python train.py --n_layer=10 --d_model=448 --n_experts=64 --experts_per_token=4 --d_expert=64 --d_shared_expert=0 --activation="swiglu" --moe_layers=[1, 2, 3, 4, 5, 6, 7, 8, 9] --router_score="softmax" --normalize_top_k=true --routed_scale=1.0 --balance_loss=0.00302 --balance_bias=false --router_z_loss=0.001 --init_std_router=0.0364 --lr_router=0.000873 --n_head=7 --n_kv_head=7 --head_dim=64 --vocab_size=21792 --norm="rmsnorm" --norm_place="pre" --norm_eps=1e-05 --positions="rope" --rope_base=10000.0 --rope_fraction=1.0 --qk_norm=false --attn_scale=0.125 --tie_embeddings=false --parallel_block=false --init="uniform" --init_std_qkv=0.0248 --init_std_o=0.0 --init_std_up=0.0248 --init_std_down=0.0 --init_mimetic=0.7 --optimizer="muon" --lr=0.00691 --lr_mult_o=0.812 --lr_mult_down=0.7 --beta1=0.9 --lr_head=0.00585 --grad_clip=1.0 --warmup_steps=200 --schedule="wsd" --decay_fraction=0.427 --decay_shape="linear" --final_lr_fraction=0.02 --batch_tokens=65536 --seq_len=1024 --doc_mask=false --train_tokens=502900000 --steps=7674 --dataset="wikipedia_en"
Below are experts of layer 7 (counted from 0) of a mixture-of-experts language model. Rows are named router (the router's row for the expert) and show model dimensions 224-335. Each number is 500 + 50 x the weight over its row's rms, rounded and kept within 0 to 999. Numbers have three digits each.
Before each expert's rows: "gets" lists some tokens that make up at least twice as much of what it gets as of all text; "mostly gets" lists some tokens that are sent to it at least half of the time. This comes from a sample of Wikipedia text that the model never trained on. Tokens count by the router's weight.

# expert 5
gets: "o", "ro", " of", "om", " by", "to"
mostly gets: " MPC", "ro", " along", "so", " co", "pro"
router:575506467488511501502561416427539497521493516405491525562535470477451475388465426494542482610586558570508546538478514477478529580566510527489506457548517473504510563533561540396471453520431494485513460536508487466478530545564472504433417526460490544512519473544545464515520494384441530489434589544483494443535472565466431475535463480502

# expert 35
gets: " G", "th", " P", " F", "p", " C"
mostly gets: " G", " ch", " Ch", " Sch", "p", " st"
router:524473438529529518499533531525441496519551542525532516506491439474489414528490436516518558511535448546557517496513493410455524402581561442596446495536567441439509520475567487504524591502484605476442478565595468535524501515523385551480375571461516519531541431520407489393492474537472364535596535478475444508578483435494529434580529514502

# expert 36
gets: "y", "ar", "ly", "le", "in", "or"
mostly gets: "y", "ty", " car", " Hy", "ole", "aly"
router:529411411525498514541536516507489467485537504457565466578535466459521430444508445549387561632570520523468494527478521445572509539517583472589432518550523504488524607550487531467485503551414517535509461569522411508495498559481564527529521540464509569515576450542518428373514508467482498412516503466432459529621507573508567477534541560537

# expert 39
gets: " he", " to", " who", " and", " she", " they"
mostly gets: " love", " king", " you", " wife", " mother", " man"
router:583493388547504586536543453452441492575583561444514522548501443469523524464500454463435538610545561478586473567531454519458564523536550499508507386577567389491536581444514557490501506512477572473529456539531436491512572513492441565472489497400492486562536475537496420474580383403426421445539541425490545516475509561468588459477445475458

# expert 26
gets: " a", " the", " of", " an", " and", " to"
mostly gets: " important", " large", " great", " social", " significant", " political"
router:500472445479495542534513439413523469581539544471576451525488501479417378477501479546425595588574521473570411529550482515416471481569543468534388376498515445375512572561547498420557592528387540404554443547543492553546484523554457516418523505509479590556521432575519429531584474536517461438498557445464534555491433609484494456578509578431

# expert 54
gets: "s", "%", " as", "as", ")", "u"
mostly gets: "%", " percent", "%)", "s", " majority", "|---|---|\n"
router:569470492536579465518622513474469509595488529489459528548507453445512454545415425502443498552532494492548536493571460411437536521456563557576497433471549443494498530508463501485536491556505519542531449546624453550481462557508479517436466583490435530496601481581481492527561490430516457543545577473487600503581476424382475495566447552516

# expert 37
gets: " ", " (", " |", "),", " United", "born"
mostly gets: "born", " born", " rep", " served", " Died", " Pld"
router:556456512500532564557446459499490391488529626437553484486501432459418481478419424478443521505528469481489488471570475548504439503565572417449421453642511484445538534506519600475584567487482517463548505484511460514527537584554457550440440495456519514503597441554506477527523447443397376451535494481455532567520517521485458439508493511482

# expert 40
gets: "-", ",", " in", "\n\n", " South", " U"
mostly gets: " Coordinates", " Historic", " Avenue", " railway", " Line", " Railway"
router:482467479581511462570527485456431455506545511514512454561445478471461506408428433544494537577503555628519448505541502413526474508540484456574440423481531498509517495535510526479607509540455532487511441539522494521529532492542486578444441481563498565547488517593512420439434405489493448462553537447468526628527543607511495535499534522517

# expert 34
gets: " ", ".\n\n", "==\n", "==\n\n", "===\n", " ==\n"
mostly gets: "==\n", ".\n\n", "==\n\n", "===\n", " ==\n", "===\n\n"
router:528383397579564525495516424426429537472503538436569547554525469498519413560486496470425497574618568539474494492533475473547505531521483501530473509484606521417533458499536489499522550504512527487542485549450490497509514424589466508501433573460477516489525507586465442415573461510423464453573522542463548608506516480410567388458511561485

# expert 49
gets: "==", "_{", "%", "′", " due", "°N"
mostly gets: "==", "′", " due", "°N", "_{", " led"
router:490467532596535559501514489379496451525548562506513571481463523488541456510515448553442484591521598504481521457540473461496523510479514432560424472529580425482476595561585520432543497528531557492553486567608470548495615478549527571461544506436504551545504438619435414463549360461491458494487516497477471568515548517445508429523464478445

# expert 57
gets: " (", " of", " the", " a", ")", " p"
mostly gets: " o", " pm", " tackles", " MF", "-yard", " FW"
router:541348422522541449534522474485467441565613499480613463512519461473453468471504535492468523507500491525516495588603537450479457443478536453521473513567528445472465485492514538436562495603421539485525475577521459480527521530569508541449555527546423526540525531498390451447473445513499431586583568504490496462460494498429470398507494520421

# expert 22
gets: " first", " a", "th", " second", " Best", " First"
mostly gets: " Best", " First", " Top", " Albums", " second", " best"
router:555461478590489453549578547454506506528529508460624535557444536501451500532474465508435508533573498539540486436514447481470426517492502490514427520517556460412504544500522546489537493457501474472497541539504482518581505495468465459493506527441470502478555483547445408486420447460481487470521546521434505534549555510454445429564504428490

# expert 58
gets: " his", " he", "'s", " her", " He", " their"
mostly gets: " his", " her", " she", " His", " he", " Her"
router:536497457489514573497546482407418431457594572496504448518480476506444535444597461487398484491476528523533486483495458421459529551590557401546522413576474441459549574537552532513548490473460591490476595563537457454517567541497509500467461552470463520552511430560473401477516447496461422456519500513511614536534557567526429465526463520483

# expert 21
gets: ",", " |", "-", " and", " as", " by"
mostly gets: "',", " appointed", " GBR", " AUS", " ITA", " ESP"
router:531423408492540542535563393502439456551546520527510543509525359435482566461447406493446543524575552505551426530592465469451563516588535534562430430558559476449515611524522604459571549499510522546557551488480433534534535498528527520446457553450522505550468462580516456400591432404462444497499499489494604577511509507467476529531447466525

# expert 19
gets: ")", " of", " University", " and", " a", " was"
mostly gets: " footballer", " politician", " Institute", " University", " professor", " Arts"
router:504509481550557519564581470408455449517587492463520498511476473420499538439491418439414533572559527526518483506522509493498492452551524457555469489524582481479512590567517555430483604502450517461508520472547454547505513555516521506434457491488456524574485528605471407452511473422402478401585445543489590548543477484500504419595539460456

# expert 42
gets: " The", " the", "|", "The", " |", ":"
mostly gets: " —;", " Siege", " =", " Women's", " Men's", " Best"
router:607474492617550468478587538414476476553506619464529477510482520472479479469535484464512513548468503509542447570479497468481379458559504458495431464513514369448492541491513524419530500519479482532490500481595453558572587529512452564482508515542494490583486472608434376452493509370449491520548502449475485496501482527435474479557434462486

# expert 0
gets: ".", " |\n", " +", " −", " W", " —"
mostly gets: " −", " Socorro", " Celt", " +", " Iv", " (#"
router:489456459527554468469510562427448476573548550515525486466492568431468415426430450495444468509518546490464527569481403465471464502487549453525490510562548498489499461547505532379481577552493484509449390577526512504560523577455454570539512485457508539548492473606463391509536386401442462427542478423502570548531502549417515422506440537415

# expert 16
gets: " ", "0", ")", " ship", " Air", " was"
mostly gets: " ship", " Navy", " Battalion", " ships", " bl", " Marine"
router:531471455495577532500538510408429394534522528479583511499448475513417510416430469541511569553605468509472508470556538514477523509503495398536457448564498458502580441457457550505482469509508662535445473466525436499516535511480464482484521487446465503556543510601470505515539399466477420455618481492449493505515524493494566475544489498480

# expert 46
gets: " the", " The", "The", " this", "'s", "="
mostly gets: " the", " The", "The", " this", " This", " these"
router:542468529583537573544572467404498513550562520434518517532395490482459369486390431543440502558512535521573472540528494482524438477541531424502482440525516498429512542544551522408554588532425564497561442523527431597545520492536483527424501571506456509514416515555428499423532476427512459490593515485428516513545506547413461368580435537463

# expert 63
gets: "-", " (", "===", "–", " National", " World"
mostly gets: " National", " World", "-", " Civil", "===", "===="
router:509495374595468428521532496463524468550567559417516506638538456474510541482460506430486553463527524536494458484573519450429426489496514502493460405497521498530536443465456529418625523555347463459475531502556463610549518568580413501436496543507501473529504500532525439515500480460458457458604510469526485542545474529490512536648517563470